config = dict(
    n_layer=10,
    d_model=512,
    n_experts=80,
    experts_per_token=4,
    d_expert=288,
    d_shared_expert=0,
    activation='gelu',
    moe_layers=[1, 2, 3, 4, 5, 6, 7, 8, 9],
    n_empty_slots=40,
    router_score='softmax',
    normalize_top_k=True,
    routed_scale=2.0,
    balance_loss=0.000611,
    balance_bias=True,
    router_z_loss=0.001,
    init_std_router=0.00633,
    lr_router=0.00225,
    n_head=8,
    n_kv_head=8,
    head_dim=64,
    vocab_size=8192,
    norm='rmsnorm',
    norm_place='pre',
    norm_eps=1e-06,
    positions='rope',
    rope_base=3570.0,
    rope_fraction=1.0,
    qk_norm=False,
    attn_scale=0.125,
    tie_embeddings=False,
    parallel_block=False,
    init='uniform',
    init_std_qkv=0.0352,
    init_std_o=0.0,
    init_std_up=0.0352,
    init_std_down=0.0,
    optimizer='adamw',
    lr=0.000979,
    beta1=0.9,
    beta2=0.95,
    weight_decay=0.29,
    lr_head=0.00666,
    warmup_steps=311,
    schedule='wsd',
    decay_fraction=0.936,
    decay_shape='sqrt',
    final_lr_fraction=0.05,
    batch_tokens=262144,
    seq_len=1024,
    doc_mask=True,
    z_loss=0.0001,
    train_tokens=1809000000,
    steps=6901,
    dataset='wikipedia_en',
)
Below are experts of layer 2 (counted from 0) of a mixture-of-experts language model. Rows are named router (the router's row for the expert), down (a neuron's output weights, with its number) and show model dimensions 320-383. Each number is 128 + 24 x the weight over its row's rms, rounded and kept within 0 to 255. Numbers have three digits each.
Before each expert's rows: a language model's description of what the expert responds to. This comes from a sample of Wikipedia text that the model never trained on.

# expert 10
Description: Mid-sentence common words. Common adjectives, nouns and function words after "the", "a" or "his" in prose, such as not, national, various, mother, every.
router:119110133106137132176145129137101144175139096099089165084183102111164147126143154099134142091126155086112134144114153104126104124124144123096108126143122080123144139121139102121181158132142109
down0:200133107146171109156153137094168133114194091124135114108110134154138142107101106119133130117145145187128167107154128135100103142127112106072068072152146125118137115126164117141154160115134117
down1:115160149106126129100151146147096099118147115123133091119165122142137153122144121118171115160169129148160105096113123109108134140081188070100104133150137110178124116133113117114129129152111182
down2:160092147126134108120116192131164129120152091096155142066147177130120135129080130131158139164157128102109147093151080150119162105117145130070126115139133145144115115126112092133130120170096167
down3:186092120092145125138104127155134128120167118154137102136128157094134206080111126126166127104173118111117112133153158153102141155167102145089129151134112103099153133116111151154158144100178160
down4:158122115184146144119136147158125104119137172136075141135105121088164158089131136158170124103180135144118132074146198128149154121136120152087090135141125126124108154118131109110132165119113105
down5:134175147130071086113107089121146176175133105102150132088075181149136153160157134125170130111101105091177131140119105175138116139132129185145139099108164111102119102101167111151133140194092147
down6:116136110143116113117129099136112122142140151100090108091151155146131136127092139163139103124128158159158166107124115153147114130115151084115150133126160124119099137151156126155117098167081131
down7:163178142165146141122071160123122127157158096099128128105145148143130149081095133137149113176141170132112133121126091169165125104111142154092126118106175139137095123115122095159134102114123114
down8:150107082122131094091135150168123136123152123155160156130173138126127190142135130148145106119128114144113154054109177082156174156112080125113113123163105167147121135111131124112116158146139087
down9:121143135142145105088078114099155141101090136131130087226129160149123138129137122152119090127130142155104129134120142116123168155124114111148151143139118122155149129111083159170091132126127159

# expert 56
Description: Plural s pieces. Mostly final s tokens marking plurals or names, e.g. Holdings, Wins, Koreans, Antunes, plus th and other short endings.
router:048141104127097134166141146149111126129149128080099152116125111084140152105102127110174167126113175121139101093103172095142141109156139131130122114145099132136153130106178125077168124155115131
down0:135110141137163131161132117093193111111143098163106134134110143129095161099137117108100136106150184111144133154151129125107120072187149150115107172127107129162111090153088100181103120124091117
down1:131145156108130162156140154188106074131152122099101137190148136135122106095113147145159119050126138090112084147149133140171129124130150093089164121111146115125088125115126140135168121121129134
down2:103149164150162153163084132137162127127117138144163174175131137104154116134071129132150089139127159165080129115135095114118103140134115153117131113148126100184094138089108111145136127099147143
down3:105134112177174091157165144125145110124132154112149142114093132132126144137136114099150101099194149145142135149170115116106139116095170151125099113143129155138143116131134125117156117125146129
down4:091138120115177120117115129118123114154102111135122122144122098137125146145165106079133102099133188110112118166144138114179140088124122126117134114158128119160122131114138120171150133140151109
down5:186131107104136122151155078113073112109118138133127114185118117112157146123127140139180128138091119142119107100109104137123121112124140171137161113113101132146128092134126138146093155135122143
down6:131119149145180105122136102097082106082135096146164123124130098102110156103133142121136163106116135150124151127144137104106115084153108126147130170113108146173121121098123107147100148147113139
down7:091142095125131160137097106126154151113120127123152150084138129117094139166147111115122127091133142142142125153138132117106139098141136124074087125166159155114111095102089141150097071173183108
down8:113134099144182110160183104125154167144116120140109140113135133076140132148133135127127159089160133146125124120146151194104157110063117134118164121172107114123119147101088101138124131171110120
down9:143093100146085145135161156137135136140123128136090130180145108126155194142124160108172120115136141115146128132109129154133121157157142155098102123178124153150113133144111097158120146144127134

# expert 59
Description: Foreign names and nationalities. Nationality and country words like British, French, Spanish, accented or non-Latin letters in foreign names (é, ü, Thai script), and of.
router:098098116095114135094147154134135178142101154109157164100102112093126158115143136096145138129185146065137125106139166130148129118127143126120116124133109110142149144106142116111132104125146096
down0:128124137076119132186100132065155096160122101097133143144130147153145135136110106118087152128123145172133130135130107156124129118128098107104117127132118140136122126125127152159148136103146141
down1:104112175073148135111152122145118139164133149107128128113080139109122166079149171096152151135099125125173134094119131107082119141118086117095168129135137118148130132141166102156143114131125115
down2:102096123150130118124128137105126146180131113082145146125118121122144151125172187120148125127092119141111148188090089116151124093118143109125124142118105134097138093145121123110152098107159094
down3:143117164156131111108172174139136101093145116100080145117089177098107126177116168121129153115138167119128144100087112136108119124160092130110050166130165134091167140082074104118149140112144166
down4:140122169138140092151129151129124106097119117145122106122122119146155108091095126083092169091162116161124104169105095114098090158133129128136119135084147168134109090086105129114147118102107117
down5:089119127119142116171133091093145120102159147129086136104117145099145103102161146150095144123156148152132141111134137136120144105143121126118148108127085122173100153108089134164116122134113114
down6:132131123123133164173162172106146103113153111094109154125118103167121138096115103114141162070127168191127144150175137064179163129145092104119120127123089134151132152155132164128136143085144132
down7:146092111131128137120135113106136155124120080140185105174170150099133101151093157116102140113111169115122091113111150152098129104164110148133135088118081125121142133131103144123140181099162114
down8:082134143130093081164130160128133159091131131099113136177092142136128104110134112136117134141124136128131125120112138149115084106129123146138114093156132098113124110096104140104180084103164118
down9:121095081145144150112114162133143137093101144109130119149153144129106150137099068138129110139136122154133105143148131089156093106123104082094097147148106107112127132087137135142128157128140144

# expert 48
Description: Main narrative verbs. Past-tense main verbs right after a subject in biographical or historical narrative, such as released, announced, killed, returned, characterized.
router:121139136138118121162095134144106157123140136074123105105140112077132157138144142089142123126111140100091131114125165076094109115136110123124132106128114115143150163140133113122140154131131125
down0:127103089094098150141099147146130170163121156162157112141126083135149117150111095145132134125101153149121113099101160152159144126093149143138174109142111132124134126125182130121147128097156124
down1:160099133150081149115130126116110138142121155123159113121163105118135137135110125104137177137133137128136148141103115119123134125145122122104142123157114108150143159116161148125114111155107102
down2:141143100153086133137151128108096117123115178167122128153153123134169133114116178176097139144109139126157109135167157113139128129133133107137113123088085177132151155132139119130114117144138080
down3:090115078118064137112079127164142109123124149104097128183110134155116138112142126122099123158177128129125144119125145116102167122141120132132108122165105144114121106135160107106129140133122117
down4:115113123114097125119128150104134159171146133194138144091116115100136126126134134137159109137136158115137112097123190116146115139147131110095142136156138130096111154148161121119149101142152092
down5:125108131125176147136103131117175139125110164115141107117137105095095144111182128136120101104127105122123111113098122159136148103113110098111122156133130121123125095101107138089137091155147130
down6:143131116093121106117137197162147120091139169149166104114104166128085111078085179085145152179107133109091134148113146110114161087153139142089163158147094089096090122128133078108135124109138151
down7:115134102083143151124119170111109140135111098111110158137160121167129168144151147139134113147154130145168105123108146144092143105137115104135064113156146095099115134106141088088170145135100114
down8:140165129128140101156106139130166126171148125156137119086110142147106137115096105079117159139106108147127119133120158125095121102113134117151122146163111130133138128122109143094102111159139166
down9:090103120093113088141121128134143165167124136134172138088147124161095169115135123152088136136114151117124122137123180169136160112114181085130146131162141148118123100137107137127121104108147106

# expert 49
Description: Mid-word pieces. Middle syllables inside longer words and transliterated text, such as rang in arranged, ev in retrieving, gu in refigured.
router:140141107181182108135147154166137159198136158104117144123106122094150164098134124100107162120138172079080137052118175150113104119152165143136098119118123122147112165131121125123148160145167132
down0:133090135149176106177117140143158144116135143143150156132059088119123142104104121159154166072164124095128152121146163167090105130111124121134132151093122118134132167141118122126088156162107101
down1:137158132152134117117082126127093099132128109148158081144121143132177168161088101145100138104113120111121167131115143115110129102123133107107135104145110123089139115101127115164153116143107118
down2:113112113118099107155129134110110104180126134177075137151125093135124090146117133165100143135077139121135138098155145117134120152131142129154155135126146127115093115151154103152129158070131119
down3:116140146144108152119098094178125180159092080118144132104077105134119077090157129094165132145116115105127112134132125111139112151153101110131133079138131132154124138126096127134109097170106121
down4:097126118156153132140139120099124102104136156120151174161133134099159147146150169120115157103175100087150132135149136133087133127134188126156144120121109134102118149151113146074122143143176131
down5:146140159115132140113106152155159090131123125105165149146190091114119119137139168143125141156167135134076165185139118164128147107135099089100097134149141098134123140130126165133146154128114190
down6:122129118085175124111127126145114146130160175116124129136116146128143140124125108139109131132143108135128141109097154123113101164099121122099142106106166152116175175123123103116144151120106110
down7:135101103113150137141100140088115064101139119112128100110144130113135112101119109154129118126171142146126109126162126127156157119112151108175098098141134171120102156137120157123097118113109141
down8:158119094137107125129141133139146165094151121122123078112163136090114129114144091142130116149115134189063070071162121107149083113095156136130113110120109109150164141114166108114073138171089085
down9:109196130115137128154132118102110160110143166092083157101128105157096125120101103120136151134137105137126137070128162146072136174118107128134145122105127131151127135142135080098103134154116082

# expert 31
Description: Middle year digits. Inner digits of years and numbers, especially the 9 and 8 in 19xx and 18xx dates and table scores.
router:110122127155124128127099156142134145144128143137157135141139109126163183144134107098149129143131133072127126120105187135118126070159125158149149159138084118167169143127173136111138138133115101
down0:120138133132131121109103121116089104148111144180153128174153068143157151136170124118152108145140141140078145121097118169134144131144144121097100135140105114149127121100139105153127106106132123
down1:127130140143133148069079108095095123144117108071142142147109115080119125122123093106143113131134156094102143112148128169119102125101103100097087145143112140128116129110164126109149098112180114
down2:180116130167106173051101144122116149146129080161137161142135148108130118132167069160128140108147115139141136124108155153168130099081125116107122116114146127148108126129109126167132149149104146
down3:152130161121143117130104115127080150128117154147148088116112110157136122149145161101068116096110120105131094087084121142114126121090124108104142127120134150085099136120141091090130112115127129
down4:171112113161130132092084115135131145120124109152134166076149120117157150131157105135132074106142141158110151127070102161170138094136133143110102127136125091138090091096137089113150114144132121
down5:165144097143128116087126124114118141163148122104138152098149167111152145165157104144114093128122146080133146125084121107139128109111119127140125127105101131151116136170114135122126130136138122
down6:138100108133110060130106127120126131127124118085112123163133128120125189130159112145143179123082128107135135145085148128133158154141123181121123126117147117161118148150146139098136171135177113
down7:140172137097159127173096105122066104128180131117139172088150141109127149155131126161101155132090143109115109118120169124127100152117130114121127101116117155144134101131143106151137142131132101
down8:141120117132110124116132125110199095141155078104148101114119108121108061079175100121127077088184127151140127155105134124134076093115124081102149176104113102111096073176137125142123146136110083
down9:106182132098116140102148132092124120131128105089149132111114129106176120108128087118141112112131114135108166076120117135104079114128145094126120156119120102091146096148137095153135189115155115

# expert 6
Description: Quantifiers and adverbs. Quantifiers, adverbs and modifiers before the word they qualify, such as more, both, other, some, only, and -ly adverbs like gradually.
router:088133098129138178118132141113074129128135128117129135102131095142139185130126105106153186080154121096126143127121147072086107118159156119139138121148132157152158161116121089133141146162156125
down0:128080130122150146145098133119161132145161128085163122130122141098126112106135103069165112094102110115120136149117102130087165106134144142136085098119149137119142165166099111152130149137119142
down1:153195097127136122123116098146109087146151170117147148103133147099131131110112169106117099158128146124067100097167131157128113123087117106121168116135159115132125156140166111105089080133123122
down2:140126101133145145166096150126132134137120138087098114095164100138114138144176144113141134111168131106122142121116111136094117124088147125116134132111122106132122096129128100104159138148138122
down3:145141128119091142120115137122143130136098099091143126123114106141110186193114110123135112081128136130134140133119138147082097127188122162093116146099130152121150144146134130180125159135124097
down4:133145182131137119151140104115107105115118096133096107146182108077116171080119084133133146139148129156099145155150124144174111080148120113152134127185134078119079110125099133183137124148082180
down5:113135126075116096144119138101138119151148144143165108159155133098180151085107115159133143111125139090120107142136133118139122158175133148132173161118083162149114107146156142165129112181117142
down6:111086099128162107101103165160157149130137094161104171116048156129126129112103111106159139141121126148116138128115152117126120152127072127100108114138085129133173173176144201168169133172104168
down7:106111158100063142160175096138117114139109135120142132087121071127111124131139110072105129115156144109109115128171154158144138102131124121130156112164122142125163107158142129151127145178128130
down8:129095144153101166156118108151104094152116175120117165086124173125156091098180093131134139151138128136122146128119108093108111115134171150126127115146132125129161155112167120111147162121143093
down9:135133116135114136119101123116100097136185146154124135172104135102172152103128105156129107097180138133147169114138104105127137165157162099143138171140141129136116116151148122175099154138097102

# expert 32
Description: Space before numbers. Standalone space tokens, mostly after commas, colons or table pipes and before a number or date, e.g. 1903, 52.5.
router:116113130138108146176145126136129137128136146088125161113142114103129155138200139125150131091131134113120107128128185131101101117134160126129075121149096101156130156123135121115197147147154097
down0:109126147084095177126175155173096123118133093117117171137108061108117119161124187123171112136134136131099162108171135088158127153123116188115138144125116147106118130136075105090114159152116107
down1:081139135097148150137141142090132187164120088175132145109160132129117122133128117110141148140102137120145082155134142116129112139150120165102135098144111138095141169154126097095136130114140184
down2:107115118133143145117132187147089195116083097140134159071159090128149151161124154142154147118097150166112117140097116105136130123105109112167144080124123144084120128133146133136142109132153126
down3:073123140137152177183115105104105149113142143124104158140139142110106138096139126092114108122138134150151085153155131117124108107143129120125144106116123144117155145150130109140171152164106168
down4:140130110159142173163194162160098155163115125113076156121165065105130114184170143121163118077118158125112116150097101080121116108114126114122157127116165121121118159214121134118152129146156109
down5:095144121092200127159116190150139166133142083130135136113146127107118155123142134115107105119083176127087107135146154086128160147147124149130097113123131147124177153137131137090174161149164134
down6:121126102112134129118140159107153178133115117145168151129115150089107176151079123128107125149117165135125119061145151162120113098131122171127104116097109115110177161168105103098116135122165105
down7:094102091085123157133098205118130161110121131144127134120166100126106137158135153100123108115117138112095142159115117131184168163104131136163085131087145155078145182151077111115130135149184172
down8:117087134143174122126153112140095160096100135161121142137127133093100150155075132124159158166111135099124093150134141113132114145111135170109172168105119147154151133198125113095124100128151124
down9:114096076143132154144157145124094188148088142115137174071095146150125153143152125146147140198114153113116105073107123132135125124079118127116118136133113124117143132154123120105104140140125119

# expert 53
Description: Spaces and ranges in tables. Blank spaces and en dashes between numbers in tables and lists: scores like 17–26, date ranges like May 23–25, and empty cells.
router:105104126170139101185140140130118111130138122114086131128152119088173172132159154092162140098139136110137110121130167124109130109107154156121076149128090129188159168102139132142162151161158103
down0:123114126164118111128139121095137124099163150116155175130128139149108107148112094154095110162135152099128118122110115155111116122088148152134132131135090163126142129160164119126117115125074145
down1:093134098126131150141104125138085109114157146132152120153123101147127107136077130112105133117123115158152101140146134100111088142090119081088117123109094118115135179161127171116113124140094114
down2:104117149123128158116127138116100091071130101134135114109116122163103125122094171090115139140137138107114113118130139138140135162095105110098095124125131133097150160098098129111112148118086180
down3:148105115110115116198130128138130120138171128158123124118132128077105160071167142118141096152165142125156119111167137118110099181154098114117108163128130100129160136110141130163160130162084094
down4:166140141149126117117082144179130144122091117100123110142108106135117122151093116109131140141117120110158111142187119120180147166142112144131116114125146106115138142144192141143141102148106140
down5:184141099106130147135131140175162093133064144170118132114103123153105149154138145102115143122096073134127128112108107123152154154088150135145127133126134117100119111132136128115142140138141111
down6:129159133147166155115129146174121137139117113146133102152110136156135122104086147127166138157119141125096158142127157155098133122141100142137125132159086152150132156121144129158155142112099128
down7:129125144143172140118137160128110107082120118099161151188148094091129125134132135118136168123119144074139106141147091147085097143152159158114128149124101119149135090109138106144138148167077132
down8:089126156119083107161144176158102148118108136145159158119099140116133156113100164093149136089141141122147138114156164144160112146124131082107103168116111122169148166136093139112132124147087152
down9:114152096103120056166106127143137134114112116105131128153136128130148152160137144070135150166129152131165144151129111124140114112145100133135093132102096147122175118131131156156178172100134125

# expert 54
Description: Later digits in numbers. Second and later digits of years, records and table numbers, as in 2017, 1860, 2006–07, 16.60.
router:132118116147107121120139136152126137132136142087136109132135097116147182119143140116144133094130138076112139105138174113108123100141144147141104118136109130185131142102164076109130138121159102
down0:139178132135137112157119140154099126121131112094069174113124144131189123159110169123147122138141148132136136149133173108093153118080082123136112110135125091138156124110122119133129142135131115
down1:127142124159116098140117120159093098135136136140120106123113192108121101178145117126150161132117135102126163097147154124143103129117117109147135153140136155184131108142171095110119144148125111
down2:135161120124153091164092080093060131096134117128091107138172134152096116101138119087109095132130135150112142166141101102130136106109162100170130084131151144132139142077124119097151108171128106
down3:111152114124104121135146116142115112108088136118110140142102104132104134119144137108143119141139141129134100118142146121138103124169095121135147154166117160148143151139160139146119125120117100
down4:129126126118113117080085124139090072131113120138109153112171159124108149116087147156085145131141145095177139143127114142106080132113121127155120105139149120136135107130130166123137107154108128
down5:123117154101122129136134142146126146106102133151159115149107124091144132120121158126119141139149142145167142146129068107148128142158111133108137113154162129104081095133150132113106129081112161
down6:104151134143135148128126127178138121154125087100151136104116159090146098117091109116140122150160130144085109096115113121166083120125065166111121113127129118129109112146124138094127091133142114
down7:085145122126139106177105111125101120144150129146118167108167148091121087136113125136107119131120159051144112165119157104120136138147153137154138086121111121123139155135160128147141128152142083
down8:178141128107119099189130158172122166093133134113126098140061128118140112108151115058149144128163151158127099158112126073142124144132118138129132092149131121170104145102155127109133154087097123
down9:158154134095087155170156128123142112093152169146139141121137127096123147141060132099151142122124101130108112170113153080097138127123095148092124097114098159132181147080118112137144154141132144

# expert 43
Description: Thai script and of. Thai script characters and other non-Latin bytes, the word of, and pieces after a lone c, such as cred, clay, crank.
router:102087098150163154126143125136136182139132169108085135120127138149134145106115152114130131101131152079142134111121153126146121148104158148107124146124088146183142141115131145132141113181124125
down0:119127091136135184126154154125135122112152113147143125107164092101158126135128122123127105104105095105144142118102140115125118126128167130066139096154108159132130108106098124129158105113114120
down1:146123084157155159150111127128165162049117106133165184131112113100182143139103092111121173127117109077091166168132124156107168151168103155126127129093061163096110092113158147109118156118128164
down2:145126137138179119102086115147133137128127156125123104138102106090128110092138183114138121169144108186120121138123116128182150139120125125154156110133119126160109111182127138134118142129098098
down3:121089132120145170104089131143132148128109150165080135146076129101151091105133166139156104078097151132109119083112067111133105123090144111107122137118152161132126135133163151098136155124128151
down4:108128137120112098134122107148125127161135159147161166160126116125154100181126143149120109109107131132159143148138108099168066111152151177123105130146098122115139129122120129102167113130114125
down5:140134128143145113112125105117111140128147151140142146142205106165105125117101134108103117131159129135138121108124055149100143096107100134141100116123124152125127147124109111119122113091107106
down6:154132095125111114122169134150135114113097126152106099152104201107104104133139167103152125151128174116153152089162136130161150121115106089136138127099108156144146131146143105108121079108098132
down7:147091122125116171133103118175121108099139129082130149159111137148127091164154113143086112144124109117151140124106098131132141138134088105121118119140107149150118160110190116117149136128148091
down8:187067141110109111119143095154126137176155135089116125135116132156165144175112133141108114096166058101132152134126120172134143143132180132143136153156164144108117120114129092130163120143139089
down9:164076162165155190126121118132112167125164133145108093139103081129082194137117118098141135098109115153120107120163164160081130126102161096115145150095167166161164173139159143130150131132120111

# expert 47
Description: Word-part fragments. Inner and final pieces of common or technical words, such as no longer, mo-pp-ing, dri-ed, dynamic-s, tract-or, in technical or descriptive text.
router:098076103126161146151158133143093174166135139127145153085137116108132173120155166089150143130138145146135119110113163147156146120146157143077123150129071121117156119127136143126137098150156129
down0:154125113171097166136133090121118141140120145139124116151132131087137124119138164108131171138158107142103149136139118146148113184096133109126170097175115098120122138105111124101121120147148114
down1:141099103145148147134096103167114126111115103140174082140074133095150175108154176139122139072124156130153116098111131133139104125130115145140128145136179140116145117087105111149091100118125092
down2:064084135110101169166096147133170144093175118109155151119146121153129144116105096167127108114165122088108103121129118138125135142144114123101120128131149114094132099142174139106133158111149087
down3:120111135138157142096121138168137112150167114138125112066177117136123157092167151119106153136100124095135112130121092120141110093137173096107150137109105156098162124126130109115132122104153097
down4:111105113141097097099123128074111147128155162101160103150159143138097164142162146132162036115151119125173110159120124126183154135137142112071089154112144081171113118135098112151126168136100138
down5:098144113162113119123130164113122128125114142158170143095148101148110115126183135137138138068138144160144122095143134108127099083167159150129094160101098127082101098144147096107072114153105126
down6:103154133078122122098162141111112144132152170128130132155100115118082160132090113112106151135098098155141119124134176166115093136147138137132146125133103082159191102181162138140135125140095125
down7:141142110125104145136138128149106109126124109112139157081128160122190140175124141094081139135112140094131142139131133166140146092132134059110146097152114149129129108137106123106107122099108101
down8:095121112119115123144154116149116147133097118120159106111126152166134107134119125086132133149092118120146142136094129114149106122118117120110061147121112129162107144147084118141137126112137117
down9:101129106180108121151101118126161140110142113045107140149142133141155093128173128119113140153135143130092175086175120124138146158117144143113105134089104155137110136145143117135140095156125106

# expert 37
Description: Word-start fragments. First pieces of common words split by tokenization and short nouns, such as ce in ceremonies, Fe in Fenerbahçe, land, game.
router:102152111134162147139149144129110155154142133094117146105136133087158165093119163102134142095151159104113137109139171096104133140126154095099098141107108118126139158131152118139115133177128106
down0:119137135121153117167151137120171081095159153096119125107113103080142118127120113090145106119137134146140113153153091157160133107145128107124129093099111148142149146119134093155147143081141101
down1:137102113109107095132113154090104125126086143120151131146101147170136139112099122144150129127165060127169127146135120115077135118152106097163143106119106116081130137111114103136104146149132117
down2:132088140131154106123086133134119113107158099112117105145160118135153147152132137157140134137107144152137161130114133117113116099104083125129094134113118079127135121120098093168115154079128148
down3:114197115134124127124113139084154107115117152130137115150157170173134099162096124112105132107099138135108139152138116156124138105076121117136180128136175103119094102125114115108137154091103092
down4:148112177163089108153157127094096158152114125140150134077144125092108136094129136112124075133122125183122150124130139121151138109145128101094100135146129144145149123056149116156129105127139143
down5:141107087139195085144152118106159122135117129132141115127138147111103129127133096104120159172178138126105135157094125136091144140122151139154133164122170119130109110150152135125082082143115086
down6:145153119112097139127084179121110108118140113133138113137157171128158152128131111129122130176106148151111128140122147110120148121139096150136116161153107094148173116126101112155120130077181139
down7:108119113124090117122102145136134157134132119124169104157123125126154135179140146133126119116126119131123112148099156171173150104137105138118125147107154099099077118063128095168082159077162133
down8:107161115131103127115144120155136137134129113099119121156119147107147135140118106126121154127144148100152138135133157126138141100120089148134129106197080102116137141116084151115152114152124129
down9:054119098142090140159151117148140152154108110144107146147154112107116134138140081097132133111165127120117120111125158137133105118144130125124148113120088137122175103160115103110149123111135116

# expert 5
Description: Sentence-subject pronouns. Subject pronouns opening clauses in prose, such as he, it, she, they, plus middle pieces of split words like in-bre-eding, in-vent-or.
router:110156108145143120114097105134116175097127147119131130107133098106109164105123149107139142125141165100117113128113156113106089143128130153127132099140079185171157175102168133105148154144138142
down0:105130129108140148188125126130109130116141127118133143180171122132145117095119088148164130094129182155139130139094115110123150119139113123096091108162143129115143174078105158099113136116117108
down1:168143146150120132131094126136111113107146097117104133150111121126116107107120142162126123139132127164138086127115176115139153143104138124153103121144131083128124121177137105141094140070118129
down2:123162152110120143150119152105139097127145123145211122135158120146083118126101160120102107149128131172083107120121127119133086160173089125111167120099141116103167151131116128154145123179173166
down3:132117138144141110122140130111133070106136158149156090152088161150108103129087131129180104145101121125126133129134124128154114115109135126090124128147132095146120110073110082142167153131147124
down4:113092123158160139114101177160129090127124115163106172161144139123150131132106127142153124117140158107135138128137137120143148127156156138122114106138178129160090126105141067138148107145152098
down5:083096105134135137137105142151139152126122133145145196129126178158122142082106118108118155104122116139077093108132163177133175130114199151144126125113131170137125116128138109103184143130146088
down6:108128146144130106106111108159080084132115131166154119134147100167163162113126143166097124099084151129105157143129139136136143129130107156127151106132089134141151170120170143112117148130154128
down7:124141150143122152133122157114149119127153160120122104120118142126097112134101095105120123143123145155130112130152112127168105111094130146118132163146111142133147143093147116128125116147126148
down8:133132137088126134107125106135124129116135157112141108139141111120153110150102131140090147119100118138127141171120109108151115195121102108169117134128138111103127147102129124103095117141125140
down9:138124135139129119104110160136140139140113131139121165140114156151135155094162092160140147092147112141132159099171154119148156145111171067109108110143119153147148112154154159118138144115100108

# expert 58
Description: Descriptive and professional words. Profession-related adjectives and nouns (professional, medical, business, percussion) plus name pieces in music, film and sports credit listings and tables.
router:111073087098112123177187161127119126119135167068097145126157105120150159106160168117189118100118128102127110099127147091104140122154118148117099102121125092115097092124141089138161195157162135
down0:166170073137080101094128127155123113105105154117141121145121120149148133083099142122126115126118158148132178120152136118112124135122163085167106175149084134169095137135137112138210097117161101
down1:111159131123113145130136070145081109130089111112107074144152120176145077140122119081113109100107152142132156159134110144128145145115144087177154135139101112136127152130142121160125102127141102
down2:139084115148117121148089127107112150107144138159134133096141177132146112166125138151094092157124149114116117113144099177117161090156156076140118083163130166150154154127123125141111130154117124
down3:098119136133137116110166149120130148142134080088115147108080187132144138120078127094094106154121110075132091117132142139145130161145124112101139141137168119179083136109116086136157173107093185
down4:134145131109113128083094121170149137147113165153161132139109124149137127116101105170123133122154105121129187121110111133131100109130151124135137131104119106162133132151155123155139105138107178
down5:130155100114103151131131144117116134112168123152118174143089143151175166119111135065126158113133114101124151121149114131114145074121144175147085139145125181140127095106157142173113127157099154
down6:163153111140113138104100075134106130173111115150088078103169169148134150141133122138100091099099115096146111150069132129075195123135122095151090134124126126116137128150186140137133105141096132
down7:111124120150120132128103130098164148138149093146131133138131103118124121125110140127179178137113108209121153117126163167145158154112142140146080082132133132109128138136145143127124134102092098
down8:153115127145119144142097169101135136118129170147114161134172119123154165087172167109139162107085153125119161107117183100106143124123161104109068098110136151099094118149115152129136134140146125
down9:132137149124134131100108128144137134119114136085091117134135126148098132139103121108123091148112132130127166130151152129120136159135099112153120105132164063094154129116076137138131128094117114

# expert 8
Description: Foreign name fragments. Word pieces inside foreign personal and place names, often in tennis or sports rosters with country codes, e.g. Kubot, Gujrat, Zlatko.
router:133116105115134124169168124139089128132118198090139101154110140094124157125127175136126124110152134101107161143156139119086117126123125127088107098116126119126151114115168108115128145139136125
down0:181138177123096117174090104122094118129133167083122144137116125135103122112132091166144105098161142163138091163113139124131155153113149114089103122152141108144114143160123146143135141150150126
down1:157140168167122115151123158150149164153117143113132104137112091131160114182151138152142154134121127117175134159108139148104143121104101102133131118167132066112102144121091147158161114092126110
down2:121107129175105195168172153141090143111150082093096101101098132148132104127109122110140128145166156083116128167107148104084181112157104107122119122098084132112111101142135140143101154100134170
down3:095165122145127128144110103099135130168100146105120128125124137121065090109144128125143165194117172156125131129129156091154098125126164109111122117134088131132161167158171122127128107121129119
down4:130120103140125138131170148155115108147171112150132140104105138157097117141120149082144104136125118100124086123103068116105117145083068041133104115119163127126132164149104071145173153111085120
down5:092098131118159119101163137149108128115118132136095124145138100152119113120115072120144094148143128131090113131144130156162149149118114144165134067120132110126088156149142128126144111097125144
down6:104177131146100093138108087088140124102095147115112128123102093144122154164073140120161116136106140126113132143123142131112156116140154142166110148139113105111156120121129142132084111117112116
down7:131142150120134132124117140139167087122150098123151146143117131099103086125152141146208105122093144128104119141098104143126108135143103145102183153119111129144114090108141168137134113112129117
down8:131086116100148135099122103141165104113088125124098095175164129128153135146124125121133090129156129141122125181128132186132148150157158126141110127125135096151134100106127128112169143117131156
down9:158095162155151113128117100137173138141133158124169162147114118126141150159156143132112182123129087123136140146155146098123114124130086179148124118124183183124118128105110085143095120119103119

# expert 14
Description: Early word-piece continuations. Second pieces of ordinary English words split after an initial letter, often s or e, e.g. s-tern, s-ang, e-as-y, al-ive.
router:091114109131118099169166129128088143119131138117108140087124092140136147134124172087201159124123152159115094094131149113128134107134131160074127109144111113139153115110149090136152149171171131
down0:103130146183142143116141145107171115132097102173109115135102100133180089123094122137147158095102140079134151161113119100103114124132158126111096128111112080186151117161106138188122087141128130
down1:098109129139095126080110107120118134106091100119098143064150144086170146113115115135131105101130144158139141120101124154093183120112219157130113073154130090149159131124133104129118157094111133
down2:094089143135107164101076137128183113139093151116130136146103107112143108115120093119139094149103177147167134140148151160139164095115167113131081126147166112147126130157120140120149140089102122
down3:098149150086081155139135140169101129148160140158135130111157156167119143110104110140156126149148099125124139094115125097106090145119149112138141140120124074117152096127094107121122080110128091
down4:116113156119112163118133144104096175119105138145138093191121120124123104129175127133109118104154186135153136120101139131158174101151164181142084151145132111118152142104126127132125114098111114
down5:158134110116142159166134105137083079108131120142132101096127105141122119113132130126108104137087114162136072120157133144125145098166130101132156087153131159147166150116102123126122127123129122
down6:143145169160100143123096124121126159150152116154106138176149101134121152115124183154108138108118151076118135130127121126128093162140142109149121090141168119127118119123073120146141152121093127
down7:138138156097098144102142107139144125138152126178166092101148146092142108128118157099099128154126140115115136117167124117157079115129102131123135136128119135175163096116188092133091103168145127
down8:167157126101107144121080174101108146090118087148132143089094133141139116117104134118159159151134131138150114093106160159128128124134153109126127115097100137101154151122108146132133141169145116
down9:114118146119124158141120166128133115127126146152127098105151091138116084144124131099099124181123133181163135131152106129115181157114093110158134180128167183116091119147114172093129113127138135